config.yaml
n_layer: 12
d_model: 192
n_experts: 128
experts_per_token: 2
d_expert: 128
d_shared_expert: 0
activation: "squared_relu"
moe_layers: [0, 1, 2, 3, 4, 5, 6, 7, 8, 9, 10, 11]
router_score: "softmax"
normalize_top_k: false
routed_scale: 8.0
balance_loss: 0.00219
balance_bias: false
init_std_router: 0.0111
lr_router: 0.00352
vocab_size: 26797
norm: "rmsnorm"
norm_eps: 1e-05
tie_embeddings: false
optimizer: "muon_variant"
lr: 0.00902
beta1: 0.93
grad_clip: 2.0
batch_tokens: [65536, 131072, 196608]
seq_len: 1024
train_tokens: 485100000
steps: 3989
dataset: "wikipedia_en"
Below are experts of layer 3 (counted from 0) of a mixture-of-experts language model. Rows are named router (the router's row for the expert), up (a neuron's input weights, with its number) and show model dimensions 0-191. Each number is 500 + 25 x the weight over its row's rms, rounded and kept within 0 to 999. Numbers have three digits each.
After each expert's rows: a language model's description of what the expert responds to. This comes from a sample of Wikipedia text that the model never trained on.

# expert 37
router:509509499461492487519506514499534524501488503490501549494532483520494522496502545520557470516489507489529491460454475524532496508482528567509473537512491460477474491515455446518493554528497550498509502521488516524513484535496522534541511477453484476519510484502484488506493522521475512492493489489477470521463484486477489521510484506466499508502425507547488524499542494485534507499512487494487528527530486529474503535511495489539517505506483482484507492484470495518482492532489476456549500513539486462455462460470514491454531490507516443527501536494494463542527497520510489553
up1:498515533497495499517536531493475492518459494562506554519455495543512522506504525493538487508473472511487461470488527508535538521509506519491503529525529499492515494546506509503519513508527485453508505489532538517518480462530505503537454463489469485503511485472508524495519487510475514463500460487495479472531518500490542516493464488489463443526496528558513484531458496494499516520489524484534487474493484503492524520520509502499516496512557524463474502516452544523474455535501489469541509484488533506549523504551519528546536501506502531523518481500490515448525482490487491552
up2:484529483524495481500504487468515527488508483506508503484479525530488530465493520502513477527468462511524511479498498525540495532506493467453500490504508490497505496489489507438551521528526503500509515451465501524512530508473512539534496520510505484600446477500533496490451489518480535530496531513503493475554485492491520458490484526483525479488474492495524427506472473474445497545482481487493549514489515489524512488498495489494490482495524496510451518521497489550490516485520464496520472464453484514488488493538493473500456469478473468494515530519488511527541532530535491528
up3:503508482544511452508525549478496522518512452453459485552535485466459480490478491522461473498504543479464523502512491529478509537510502501501468521516466468497496525507489467509506502513505522473534513513496522454472479436523470507517513489507477511505503518451514471514497504492443462449534539512481504513476483523526468507480489526491462485475485464502498508508491469500460505522509495495484481496514507500511527503463524527475520469502507481539481496528505528539550470536478465511468533541505509486483522458515515472502540515524482448495527531511494502486511497500570518535
up4:509498489509480527501485472506480479503520492504481530507468486456507492509505473499530472482498517531508412514518498471537483478488513544551471510498439514472461473473469517507500561514468501524483540504533518494513520509475473518519542500485488468449528509510483484499534528475495535494539522453550435510476518572481513475511491515503513540453476491496506492527484504478516517506494503510516457497491503505475494515511491524456485492490487518438485527482462467528515483502535511486512487534506510507522531480471493532498476481495510502485440462531498532515504493488505459514
up5:510445503527432493522532471496551461516494540495489508516508518474502480494557505519455465481494507506502493515506543489489486521490463533497529494466481516511539532511493511528523504505507508488491505517500486496535524503523500501502513456475511518529507491491562481491484553515469515525473509423532500511494480500489506524513515503514466494500495466449531523472466514504467468493470492498493509430510518504552536517527480535532507498491474476451494513440506500515460504524530488514533502516520495456493496480544517492479460498505491490479471476530496470516488465449490481537
up6:511478493499513483565467493508511538516477509490520525486491494528446459460514504534487508478510499501530532485489511486465509490510478505472487506480508532485503477523456508460490578536524513467510500451505555487533449481511512505498530516478472514521505477496480494527492449468487497503483493527468521509502496524502540481465553549511488490512484505478471476501516469472519483530519505487490489520520469504481510502548511545509486547520529532486497468497509477535475465485481500513491549552490523492485497514451490511539506535451494549505538537496473519494535512506546471502
up7:502518497461490494502474513476503450488514519497484489514502479515498518447500482500559500473498465489506489508465490508486478493529509476476487434452446483515484516525530512546514458478531526532510531495435461502502482492476462512504517484546486516501496484512521487552553521527529531488466484457469508471479482505515539515442486544502485523509494445488525504503504516528506477505536510510487493490524511524502516487490524516517524506503506452501534511493514473480498466499447497508485488499452476519464458545500527480559521461501518488507501523496475531500529513473504453531
up8:511515444502456454503514521500498506521490500517506466479468513512446500469520503483504519488523514512489508477475524446517507514483491502488513515506462500519527534491509512515466459528539504536506475508501514531490483511519437518500503475523469471483483501480538494508481508503514543474488470500538491462484534533502479508521491499498506563482517491486523486501475487481492509446504543488482532448463544501505492516541490500505527467503517524531536498490503525545549538497518489482500502496474510493514484454540516529501501497483532564459499498465450456525507478461472558549
up9:486495543486494515531459526481510459462520470493478513472514488502517519510500498493504526480496475503541438495496518482461504470482472529488500507460498451504474530482486499478529512458525504482478501469514517491526488496492506542485507534492475506512490485526515520508521488518494464500468551516480511524496492512515443482565483500477464485447480457457482471505517465495521497514491490456513481499501475510489541518538503523511471507509569451449504486488447539521513445500521559513517495489519468523499507432500496515499548522481527456505522475488512498482532505506504492479
up10:529533498510518528538543491471470490528487503503514474445503521530502528544462471517498522509454527511500478500539499519475500506519511527525519443488504486508438504482486489452494500504505491510557477510448479489498499568517520472509533533476507483499506474502525465500469519480519455524503495504483479488496476511472506542531505529496485541488497506509493501543479460500479450489514494504505525518512500506467505431536514552504501498480498536475478460519498541506462480548477454495499459479496496434525505534522466503515512494510471506456472508483474505509490519473508505480
up11:510521483492519513519488490525473514524536528515507503553509483442501496492455463502494508559520478510523504553492520531447508517500497519495449512463513492479477547528510546518510511475449495475490506499535480507511515518519531464553475462479531512505508516520542533490490464451512460515509496533523481514550461522485547493515523482512507501510561479526510518488538539519535484514494501519504541474510498546472447505532468477490565496508489527501538546485504500526489528478489509515504523470514490537524503530472487487490507494505475466504493492482504464507505529484499512508
Capital-letter abbreviation pieces. Uppercase letters and fragments inside acronyms, codes and club names, such as IFK, DIY, SASC, VakıfBank, BELGIUM in capitals.

# expert 32
router:471472483520491492486480500513517545467484502533482519460522455532526501474497434532471524471508515471467528528486483512505481470465506540520510503473531504471496538482530500486473458531491524469485540473483512520476470478472515515532501520523514496511475525467469510456464539524492486534476493464542488526503482470517489522493500483468478549475527478496476507527480503536476527517531483524466531518507469479469479527476520459544541486479488535484537443469471509528495484527502516479466517495507504476484496491527478480512524469488527510540452511471501515501484460531476527493
up1:478482530466514524486482508511510479517511469484507527520476576507477527504511523483507528499552466493491503497443466473477490524531467507485504507515458475501489497490450505513529485513507517537515496517503507497511522520509534501521496500478494478475523526531509457547503450526516470483470463513472510509461498503520486468463525510510556497529461503504522503506472464487521445477517466486536480528529497501521457497506491546514485477519470519488466537455515491482535478526485515472529504535504478528518472441552545513506511480480461508492515525531482470442528483513516484501
up2:499554492506573496535519468495542494515506499416482502504514518504492499464509514466500484480493547522496504483559457498541559533517473498501509520530455486505522499494497487528503488527531463459464496504530512494514537503526491535470564487523516485495462511506490463514533503476455523506534471531496512455481528542511474499512516527492480514496491469520529550499492469482513513518496510472550491494481526506516507471492483507501517500495486478521489512509477481505521499504468523514577480482512526514516513485453500480541513521473531462532505512492449486507489523508496483496
up3:513520512506483529500467511473479492507510498510504472499517488513460517551520508467561477480538461487552470469478526510537502474502490462499532496537509498490514488484554501477499484506550494562486489492534506482485508474475477490505520510475495506517539488498522485516534496549497461493494476542499524538477461506498513467521490533491480492488471491520505475533521526460487491494517502514485471484497555520545459522510485484466470538476455481491459506506553482488499470469476557510507506478509536472508550494527475530494490480499489506523561556519499515502514526512446478490
up4:511522478524504492510527519502503492538543514513524480483523535502487511478558540522566513493531494511478545500519483487521471551530555485506522465513533447499543470507475495490479529491501505495506482523512452542547536504482457471488529456477561503492516496532521507491538467512518477521489463519458479527535487526504527494507513545490453505495467520438538503507507533519467498536507525458473492516480497501541524451502508529507494484497534496511517508481494480480494491485514523499446480493528496494490508521498489505487479563502485468493519506531492526492506498497465519518
up5:504509475467504506533532511520493492519504529465471474533519519492510500524513531447492536478504463514479462481523508531503473506466494516499492481476533472497516455499472530457507495483463519544515500507536537552490510475528432538471480477490524530496466506526535517512513475501498492474507466505498489495495487471496500481527473489516467486506514447558468508496485450503484483500498544553512548458476527461538502499485523510523500499482490512470491543500545438494510517484464473480501506484522503482511522521461535477515480500522547534479496477500470516479506536508458471476
up6:544525499468498502470540514514486474502504525511494505511502540492459504470493556498509495513472517497524528486574479499463520517495489524536530470496525496488499498488490524484497546515504494503480507525520477515515491468515457487521527485497524516480526480491537496520479486499490473484491470493493542495459442522494505495460530539539478435443484495429531537494482516516514458503516510465467532482486553546513508491499492500500538494472454492540520531474523526456485529497521484517523470515507487498513526500445501504504484536535513462472527517504493512511540516488466480532
up7:530410524513486472475499475486497497497508517484500496481462528496467513570483522461509484469464494503521532526502530477455506476521526484498484514502487475514497450503483543527551505497451452514511462478506529513531545543533508493564532524504501474546502509466567469506483503493514509458511524507489487512474540488511515468495464465527498496529459506492510488501531495522492520491517525524505489509496505500505494515518545478487486510546490500514438525512466467461494500471495511500470495508523517519526483497534477519471494509461514507514504545505508512535493507458472514510
up8:493538499513537551502498500453469508510525493524528512498473508466535516512506574478484532486487518565534479502479545524486529491499491478473505486485469465509494467468478502517534487491475526522512476472512464530520493491489509485488501471538505526507473488501481516523520512470475527485477510484497499551468511449521522486537508519537452457487515523519509514455493504491503482521502520460492519519507482493524493494511506486484481480532502476509500557526491531517515499462481521519529452514507448557472534480445508504524448504503431490499476463516487516526532494505488517467
up9:454512514484483509525479498501462469475486508481532560462536550482496523501422496520511524488515498487456454491488483499499512570533465536531512545517507485487499504500499509486533502489501457536471483462447496520544471457525558508506447450525521500514495536472525515487515451459511505488518527502535474493459509514513494509507508506474510502512526486484489476501503470528472507479496485503531474505480534525471503494498497498503464522494522496562496497492527514495500519477491532550537493514480511530525525505492466499517457504515528516477522495516486546494506474537495476516
up10:503506508476513479458538472494455527512527504513509479503517516468493500454476506475514505486484529513501470525501504473499475494472499500540474457533502464494460504530485499462548463491479503435525522473509499462500532516510461476509539513488478503479524522541525501503512527551491458466525506450458486487483508491504479475517514499504523481518499474433497488453541477496486541481539491526495465480486510569540480499527522510495517467517504491521546493478530521484519513464500481519507469514449489528456500514516502471443512508518463477502476501532517462516511507511544501507
up11:488546509501527541502516519520493472464524533422490506533494494513516485476475478483510503559470477483487475525480504532499480506501493506511531511502493490482511510538529549473490502495525539530543472467516455483499525490468501498507492453509461455534531485523570513510505466496471475491494511469499518479524496455504536523526490503503445490480507532499530472509452470501452474500470492505469485501498563511495468475500474533494489508497457526535502508480503524464520518499490489556475509484494526475492533520462522526477511502474439476504537506475499471504523514516510478500
Space before numbers. Bare space token before a number, usually a date, year or count, often in table cells or after a colon.

# expert 33
router:479471486508512477488500492507521544487468501542489506482503442531524523484489433537480518496490519483474544529497483522501482475462515518512498509487527509464475533477517508494488477528487550442503541486492510513476469476466531513532494511519501485519476522470472523454467531520516486534511505463546482538508475476507474534489484492458467558474515489517482526517488503536479512497504480524467535521520466474463476532477503459546530499485505522491536434481466506535484464517502523490478496486516494476483507489522481482522530474518532492546462517467506520520492477523485528516
up0:492522476455476462505561571507508544497497474488490475517498495528515525531474478474539480495508482507509519460504493514488502496563490460476498504550443528538531506462485482508541475530502480533461507496527524523498504505525508493469529479506478490484491473504529465493519499509501517518429492495493537494500513519514476495511511502504530536447523499506470495520508509527520471490489491512446483537489504471489507455531460505456487484496493499497502532516524511539491533513544484539536471535474493553527536481496517520532455514522492499483501520496497491527472523462519541515
up1:511538534467550491508492483499462504527521485491512504484497467512486462477509481492473507553517514539519520441519445474511482511488474471472450523521482482543474511500495495531478525496542525509466457473529532489499467489478523479483508540549497489534515465531503514532552452473478457458474485481480508517476500489492489507512473499515511477497495537510531549457494449531510495466498507503495498501497527499518456518507472495471514477506502494520517471517455458502486532457498480506478464476508483535466484486492516487466529512522485468487540518505489455520528520551517498510
up2:498506518493511483494521454452533513529481526476521517498465501502496508501517509498491484513505525533473537525489501482492518523495498513503494516492467519512420505511479524463497508470552530476507511482508489459495505516503513491497489496500473513507537481531470542538500454447501515494482525492514506532468496491513497540513477510519519496499506487549518485481514517542508463499459546452516510443496511477489462485445502518472529496514509474481512532503522502490482460506503517526543505464496505530459524522466483509464445513551542484495495490530572534566511539517501523522
up3:486471515509445499497474497505488526495522489532492464458467519496529477485482499487513488519503501499542486528516501494460515514494526466471497487517485500545519459498457498517509529502479518501469440493524475533465411484527490515524471500459494503521516498518536524513495468446509492505498525515448567469492513533543464506505491476523502497539440517491485464479487487443479508494544496463485453505505520532491494505504511534492483489530510480509539507517502496478510450468502505546464465496487524513484513492488483492472471462482511502533503478497516485476537487464525532521
up4:494484518489512494504454491512522460495483494507536537516479535472482495451488532454474519468520516459513499490455510508484567503488532463521541478502482472532502517553472496497516474526525502517500510494504468514494497503507497501488479457496540537513546474535497492510472487476491501446559500513482512515486486525487494556513542494504502520524552510544497471470513494498535519526530485522489527495531510492538468522512506540499431498551520472465510510512510470528532510519543492528454556485487518496506512529513497495527452474508486504502505469529512470507498537487531492512
up5:514505503495550486521549466465490505545474505513437537533485480484464465481510526479490461465491474511495533461519462528526520483522509512454459487495525513545526494466481486527491495481494490501460505528495491492495542494537514508498502491492505492497507480520488479558509477500497473487510511477497483518517519527454481482493528554501542497495496523541522502475544502513516464537469518491518496505505490520468562478477501532546500479485508489503449489521449504501511510497482499531547495503545529444473494534470491488490518515545495468462550483524465466518485519507497463503
up6:485537489468465541466519495456511484498517465533493512552560530528530567530494511501501491521494439497502503527486531506472526533495530483495507512512495497482541497498514505520530499480508541505506502494508462502500468492536509506536501455518543488496529499511489490463512460498487496513533532456511505506494512486532526500500500542524502437463503532500541506470521533502533501551522500516488488506545512490468501467501458520472513512534472512509501548515532508447530498497522483473487490522516518509493492473502512471499497511462465431497532507528466477547510514505528451496
up7:497507536491498527537544513485468475497513500475478474490453524493471510505479444477506469477505490508488491506509503499460492529476478532498511499484450530464532488536482509500556496532476505501510517523509471479481520539469479491514513517437500490482517504542480519496507535484471481489459532498508529518497466489467499466518496529520460508479477501503526538485469489506501495513497475529505474497490541515518539506479493512500459481503478516519432481469547502504490554506511493442511530512519500535520532515479511504478482547543463479486597488544467495484489528481495481503
up8:519539552487532518564504472489501478504466530495491524526502463501497463529514517512473530537528535487510475488544511524484479437506508487531514503478503460544522512525493481427487488464486491526479483510557476442476517488514533527481478495489491532484503531512527447555478482486496530461465499489514517522481481505447493475502491503515508492507508498540459487473490488478485497492505480454510476480488480503521486469481538495507492520472492490528513524511509507507519528483504520556504495515517541509533510518521485509493497522489433479509559493449477506466525513501478509498
up9:532499518485457478514505465487465481480508524479503499516522516528498529516474508545516510512484542530487475468501507525505505444492490519509491515555503487494482498463475485479499543508482451495540524460517496539494457491534504533491515525484475523443502464535483515526492470551504492511485454556515516485509517504496564465469455524510511514523485527468525483476472538456475521503492531527484440437456538536515482501536497511507478502472492495474512538486513476470491519530523499514527518537504512506506494495467490479514523467494522518484563492501503492494491529494489488475
up10:492574474431504500511489499485528485524509437511492511467527506478425505522489494466497463460474520501530448503516511499513492511500513453518518523519460504520539485465530518515503550531529489473528500520533472456499542514505525510467573519477519465530547489515516522475527471491482504502510542488485503474475459482493505513481489500486441499512529489499476504492485514493504482490473517491509491519523510497503488499499512487491525534499503499490493530518545497484514522508553564488516527492500481511533515506471490479510536519541490536494562517540501504498534515510520500492
Name and code pieces. Capitalized words and pieces inside proper names, codes and class designations, such as K class, RFL Championship, C-USA.

# expert 59
router:469476482517495493490482504505514551468479503531482517461525454530525499467492432536476532474505511479469519523493480514503482474466512539523505509474529508468494533485531500485470453533483520470489541478482513528477470483474506513535497521517514492508477527468462511453465545529489498532476496464551486527502479468510490523491493481465477535478522492488472501523481503532476523514528485524462533525509469473472483528478520458541540485475486535482532438474473510530497480524496516481464506492511505474483502489542470484514520476494531511538457514471496509507485458519479527499
up0:484541517492525483521529512496475531526536510510513473499511528471511465498494510465506479499512454511531502517506522488475489490489473498479490510538502466513503472444486508551488465496493495501502525513505488495555479464503514494463502482512511468473550511533524518491527505549520531457498528512482529480529519491547466504530564495514436544473536508554495492512515468475510496496466551507508478526486472498473502475544534527497446467518458491511492525482515548495499483483443527511513498474520516495518494477516484523515449488543531462469474525534499519471503488504519501510
up1:508532522494461469512489509495484467492522477511531496527507492465502473521499532499515595512478490502531535483510473467473493501523498500514515468523483462463507491492510505451525564506486521517516416496522463496529440451509509493486508487496518503530483483541510477489512476482467495467511526507508468495472525507469476498521480518497489504503481471490470503544519516462445515496523478507474470459517517527497464515507484527496501518483478475506528493484465502493477448521517543514520510532475526510535516455508555463466495512512437473468492512493481522488498500530508512506
up2:498480540479532476471539494516487469523516498499489527516487538530484449510469487504520505494487504505490472514538508506505498478526473503502539545509499480513462484497515503509518519525464506464506527506506463514495535527563513508494434509511472485495529530507547532481565519481514512453484445466474475509506520532502483527510499542541505489491470508578496508503466515507513465515453535485477508501528551536500506466498492467484465493510487472494528449464537517493513497494480512509505512500497506524483516506514454459493470474547488487479531512488523491496504524530435520507
up3:530456539460458545456547523481490486492464468564525518487471469458530474522527479497514456539492480482489458479487474471498471486505531525495466488446471499457515478543509464503489505526505502499487515508484529461526524503526495533454500527483467517462485486503485540511490478494508499500508482491464479487445517487451523487471515497492544474492473511519518478460545518479521512479490506505468520526459493504548490460456512468505486478494534503544516513500492503486505478497478470539500501501489494502505497529543505516476448528477473517513509483509501488506521522531492457509
up4:516513536475492537469485489554464510471506458512519483513487486448553474488527541478508502487534514454496514469493465481483502535524518530509511485512500466511530493531509420533507524491499478524512452505532530473502491508524519463472505524481484512472519543481464459542508527543520526450499519519510426488559508525514500460504522497489503470528497536488496527515555531501511473492476543508514501519501501487511533474537486474483489515493482481514502528507499476492513486529491458495490485485501518535506530462492450500476484542483489499466487503515483485480489518500533495475
up5:461542484479511512509530516498487462509472509468516493494501533527459503503504503495529515569491517539477485472505475494473520500502515501497499491496503483468543503501477510528486500478498499458501482481526479513477504526486491513487515498446491501444551482472473551496462490493521509431547526528518506516517532504482513466484511536517467458503505494466467492482504506458580476538481494474481510534492512507516506531521502529460539500490544525488494531535538463483511540550508564512468512528497527525506503482520513519489473508512505487480547521554509507477526497490529509485
up6:513524521522567506469522496510511457484512525485452517502514503480463437501515511547519487505465483430489464483517455541491519522501510466486508489487483507489514503500498456529543498479526484498501462522502474508477503529476488477485523499506536478493469486505517499527464521513505497471487535493498537502477489514529496512503486504486461499582479491494531481484473536457516505511486489503523496500533470475546514508496506480476481469521480482540515521504508475534530482485508500537502478490504485466506522526485487546518517463497499492491494495491507458553503589532505567532
up7:494495556541503481501468491465481520489469518496478481481519512503496490520539472453487483518439521478499548475499529527518491535489499499500520512556519541535513529471470513479501481501487476562486495493471487461470542466520518470523480459480502488509488476515544494510510493506508466496517538543466546541509534498527484464490493479501506511532450481494559484496513469492486510470508517478515426502523538526517502472486507531499481508495453483537467548484468496465534505486490479465494528506488510528494481502497512502500529490480528469493527520515530476483455497495543480499
up8:515502521518504466513528506523476486501549500478485484526467515470493489534450553442492465479524480533501513492466488430488506478525526463479499525512486547481521490544426514494534542492496498487528464487510520471577520501507484481472491456491495508482497530508529499536498507527470486473521495511499488511485502474539549486511499523537486509532457467506463496499528490472482556498500511488449529511513507479482491484498502505476510516545485502504485524501494478495508512496468499497454540529527490483511506499456502470457493488511475460498516486504521537535528521482547522480
up9:496515483489492474506553505511500521491499511441491527472477513497512493457548543525497552489502494505480466482480484468489504483517537487507493538441505479504493495527488472468515483500475488462482477470498470455532491523526521512495527435454510494466527466478535502473542474474501517491519474492499543455509542495453490493531540518534487494532527492525491518519517489477502546501475518492535486486483513475498526521497473439454478531523503484533468496499499521499498507477510530529535545540467484457531498529458528492520472479478467483514475527484533490501502514482525506482
up10:521472504453508497488476500491525501482570473514502452517508529498479501501479532500520510480527524498496466478496486489519517539479494511516510517518520503484481473487495469497519460490429494529518475503455527484495451501567535511486464510502460497493531489476523532497518481480540557432500445531528514522517506515513513520534494493490494492495498531486495486508530517451491482521487479546499466526490488508520508502507528493455478526549521482518488525444523471502535457519512478483477496506492481523530524512534513480449487479555507475520474469503515527469513540482518504483
Spaces and commas in dates. The comma after a day number and the space before a year or day in dates, such as June 30, 2020 and April 28.

# expert 39
router:466473480523494493486482505509510553465483499532485514459522450532525501473495443531471523474509511472464522519482484508508482473466509541525507505473528502475492530479534502491481454533488519468487545480481511524478467485466512516536501525523516492515474523468465511443466543523496493540470490464548483527498478480514490522487499478463481536476530480494478508522483496531482527515530485518467534518506468472468486527485516460543538492477488532485543443469469508531498482531505517476467515495508504477483494492534477483519525474492528508539456509473499514504484461525471525497
up0:470546560469530496529476496501519497493504508476496441487520542501463498486464504511499541475533493456505481494473503486516535511473463513473529501483489490507514475542460531527528525458525505508481517551535481514487552561479520520460541470498507516473515488532527491504519519531518514495511513514511443522459504582524462452478472479516513516504532531527527489461509495483502503523495461463511482494516481527474504445496513477513506509515488518522499497488497490504471475470492523527526476477447509491513492513498477497506469475496501471490475516491517505525474468508457475470
up1:523509519440467552505480510493545475516526514459518543558516519488497503496478530504488480516516515506528489497479491548504490461526499510503558496483504514492485479508486482518518449463470489481523532472513514453500541490488486522514500494528501536484537493506500514469497501524480473490515490498498569490496490533477497494543483477525525464526515481467525475449480469454461520535498508501521489507490487511473502484445484503492462505505499513516498547489504448466520510475505453552498472492488499517557468450506464525496486550499535500501526492521538511505483530521490542505
up2:452511468517474505500568508531514528532495517459522481505453488498471498519474536509507518499506466520584494463477530483528499491507546470500471487513472476577500484496494496495505493503481491498485452508509514473498508496514497502479451492506526538482519493497512527588535519472487543438510477558516527520468518506492501496504506480512525500514480486485479476500491460446488520506497540491510485497477521484489515475516494504485477483483541456500497493526493481484507486472472454516528503505508505536528540531495505514504471502510489508508504499519486445515485555520450520507
up3:480479494489506517539513495524464496496478494502517484571501527464488461516459515478512467508515513524489478475458506490478538479526523526489464464497463525481501495469479496508489496512503516507487480512491482458509507452463493512526462481475535525497487470564463520538514468489544513446527504485500526534502450523515536516506492509506447475526496487480472460495540518473528504530508458522484551519501545539506469482516498513511511463468509494512488534492519504497543508516493529503482524530472519472482519489491555506508524459477513531503478494485460533543520519479457486469
up4:494540507497496509519503511492485510500465492508498509513527520530542489548515536503468527497544531482495484528491487510511478505517481495520473517540454524503517487485489474480519504480495486534500492505508477516513552498539454480505528532516514492516526504513447508529485485500561502506524514498518485485537552537444509491505480548491495482545473497524494553484503524475508497474461510488510511522505503523502502516489547517481520531549510504503524488547494494458517524505448453508472545463478537476520503473454487469484447470454482471512510497451504529533549553505521516508
up5:491511508524445498504513535476509541476525488490514502522475512445488506512536531493520483511491510485490511442511454483541502464483521495526502496535521529493486461513493521520504477499556522538527469481492535521484505475493473474491532566491469513513482494486467493517566536480508510478493551483515470496509461547460517509492519503547499491500488512509587492503496483499530480486477511484497497507489494485487487511454498525516442507527486528544464556539520510497485482533479498473464494480452481504497484483483537508505504518488483502517531526482541496516543494539524495487
up6:466478485486507523522461478513493446497555514520504444514509522515464456504485512483508526504509480521564519518502523522519496491504486512461511502494496502536500470509501489468527538501509522515482524510511486545497528491495471516461460470452479475538511509490528516505514531506480514490522530466523474509504527504508494483547470524505541492539503469536472495498551498478536520502481533504473530478459504499554505523482495438490469508481488484464520536495484510537468507522553502518503484527440478509498520491478517459490432537490459514487509490544482519537504523489511503533
up7:514510500498527487522491538475526502544508486461447499511479541451478502493501511492520513470495481481512485499494490510532524526533566491527509509466487531494513509526495517480491532486484519524477491492529482481457495498507525455507528499476503479550546472516482524495509499477480528504504510513475539501456521450497508544494517441457469493496555549506540504517547489472527507500507547499491527518454520489516489500448488546477559488483491525505466442497521532514511488480495505460531497496495510485494496516474497490485531546497521492451547511510519476525538536506494484525
up8:493509478503518520481483484472551489568528450526503557491466506501522490528536557486507472494509529462516476498529531475496509489536510506544468489470477504496470478502499498521503476457520497472486499445496499485484490469523530437515514480471500516492514452547537515517517491492485454453497503556489493481501500488546526515497520517539470480494506464536527491464499499506507510487548536535517499532516511509514490512509485482513482490516518515480458552459539451512452517474511531472493499479502467498504495483531505489512523489434485456520499509515502510479523507511524499490
up9:515478508454477572448473464500459484502494542512513516509475496491490477495496508525498526494525494553450530448458522499541462494449507533484493503520487493503501493506466544495518485494505539510522476488545479543530510525524521478491473505494501490492506489522492517530515516482468486493557465488480478438510530495476490486470467487517491484504491490483505447536443478475507489462505496503459530479498522515547492471483464499468508513464494497492462526488492492474524496521502469472477497495519513517467501517495510502446543586506505498468530503508496525498491500499527522493
up10:478507502519521522531546543476479511529508499491511486487521523483550453524468496481539472481528473486515474494483510516526519490474486522498474470442492485494511522522510504552548443517519472510498461512531507514495516523486484518494507450490516429496505461482490517511529519531515463542492539553479530497516501512447534520503453504493516521469494495551500511486543460471512506505483487502504495489473532517483526513520490515447488493532508504522497468501534502509551492527551519475523521519516516460490472453486538477523504478533508489476517536519521492498504524550498511513
Table blanks, word starts. Blank space cells in tables before numbers, plus first pieces of longer words or names, such as Monterey, subtleties, bicyclic.

# expert 20
router:515491485443490475494479486526543450467504484486546538519520503488536487488522533467529509486480526522495512498501525502484521494514502547463519525482449512505500515523499509502506559465448538525517498508530531517499504502512496488488465504493503486444559493511471522559540462498488469464474481517469472523492494506497465533495487504481523478530524489577508492540502502539481508474486478507500520471498495494503496489457522496526468507493518471501511546498502428489519486525536511496505492468508461509477494523501493520522523511474502468537490496515451510505553556503482502526
up1:495486458471540520539503493498490443535524495504488507514510489534533552517505516464545487448454498505482497475504473529525514503487491528523468455496548461511477465521482499461486506489464495508538502503522523521511478482499450536495496476496532513475504511492507507502451465541518508502523460561503517502487514460456505539483476488503463486518478534529521462498467527493478475512488472488495469449502556544480490504526485514557529482521482493492526480494482458472483493543520518487497504507500492512480527500482494484492539503479499482531549499522553498516485481472466519478
up2:468493544495508477509498487477542544495505530494494499492501495462530501446541467465548510448479503518519481537498485534529465511501506500502526504492541469503481481506501506510481496483483487489511441497483517504486499543488510513527528530500461506544491511493444485474484482517489478510517509449511465502509497520500497495482502503504462496496476518489496431486455490522512521516525518536521483502516506475498512506519525469522454481493575504495506504494515562457510544510522510508470505489522498531526517468462532491472539471483471504517494535418538497517534535531462517508
up3:455468497501502479477526510502481473500464532502519477515503530542517459531482484516487458501475535491504502486528507483548557521534495485534469505517450483505497509521493514515531453506544507518478511523488529514487447520485515504443472529490498519512505489495504489496518531531484494500492528517481520499552496539464472438514499457477477472533506493529494518537468485487499531458533487503446482490489511509454485466485529516516482498481486530486493485518521497534491546477541514482535505501480454543514494525485514468578460498488519514543485537485511506502480502501504470533
up4:499527491508469533529471468532522481511497515514550508511477481458474484522490533524427489485447515470474521506505510493458489526476528532510516475525551523508529476560485494459478481528506520503489510476481499496498512460511514509479456526478502501456477498508476519462469469508564472489489518493482502529511506499494473507477468493489503494522477561478489516471484492537472504527481501497491496516531549450487513527522536467455495523486471467502549485509508461520502473503483487498488502520509494494513478470569530563486506519503477505530509495510523517507536520488544477522
up5:504484513521506448538468522479507519478464492500509515525481491512433491517523468488513494486522552535482484514474503526510489549490513477486495485521501508509480523489503516481480497488499510492475491485486501476496513514479498481458513487491485526506512447515461501478496516489456445467524509487539456507472457438548474485424553493515540480505498519475501522497481526470461513512507526500482514543484476467522501536506548474506487525453540502504530480487485527527496482508477507513510551511493554501498524523505518533471537498488536518461505471566474486511501502476506543499
up6:527527485507511516536511465451521518554484487509505513468509447530462547503509527472493501513525497505486490449469472496519490503466469513526479513492489430498460519471522551481549478450493498477486491517521533452506446461474485529510512493506474499498483498537452472510465503491513501516469474463495496511477487483482495512513454495468538510489538495496482527507489518518480520494493502475524502522525482526532510458565446511521507505507520485539487536460525510490490548487525491522516514508476543476550510514521494473520529505468511474476484525500500504499536475525488516473
up7:443512523466508523524491517520546505495481475506510507462492456462449490528524469494508532556474554507522481497479482530520493461511520484524493495481536524488488478481521488491476483479505524508473496511534549481483511486462527497499502522521530500480508467530560500486496537427492505523536549494506458490498490484509496515531510497544523507493496543521535540489525497498459490491485528478472505492512489488512525489476493525502505551519516501487555483498439490495491499467526456481525454534514489488465475546514530530524481523534507530503494503529486503521466509455485484519
up8:536505474493501511537475499544503506497497498494520467493562496517483475467536511505523491531524487475484464536484517502474473530513514513510475507462473507506482456487482505508497485538478473493465505502487528557486548506466516551499509494551503475519517541503503483490481513538488512517489529525474502500451515472479503480472486515503532504500469447528510501510460517463477480505497493496484480454472479501490536505535507446478494526544488487505471537492500537478488468488513538537556477489511482488517492508514522512530509511549501572487494516456462516525563489471526456499
up9:468496547528503498467495447517461472470501482499474499537514484514500519492526528519540515492468520489499503503521506484511496460464519537469498513495454534540467481511545504502464481494491511478476475533491487485488485497455509484470474511502499479493489509466525452543518474474529493459566471465497511505498479527512521511492521509480485496513487440446520539495532486456508499435550495512527516457486505465517500452484473490475530463534472497521548497514515476497518481477480521484516540500493512476506543517467521538538464482466538520518518510502495497494508533496491501531
up10:497478515483512484506533454551532515511474475507480525510510524509479512506538482474535485503490452431547498525503492545512489499494496517468486483510521483545531533504491443461501495445509509521504480522531501484531483522522519512506498488494472484488476503508475498526498486504504521488500488511467495509489512484488512548463503501497492484505511469499523481487513470496506497496504542483501517508513562491441448554465510468526533504493456501513499527448493497442513514454474473460517532538500524528463511534525460508494545484474476533493484489505497525505463483467468565516
up11:481493517524522448474486507521461503511503467503504472477487494491501509480481546489499532502502475541508513513528483507506493498494468494496500477523526496466522526469495516482475473505545519567488497423504518538491504469534511490514525484505540477457540462448502552546520494449472513529477526525516504501501514535520529488489498548511470501494481490510480507455509485492535500525507485504509520497460495460495542528546517454517496496464510442521496479467486508515498476515544536474496535482501474534532507495511474495536511500525529523521502498546492529471470518484496546547
Place and name endings. Final pieces of proper names, often towns, clubs and surnames in tables or lists, such as -ville, -arton, -ová, -ingham.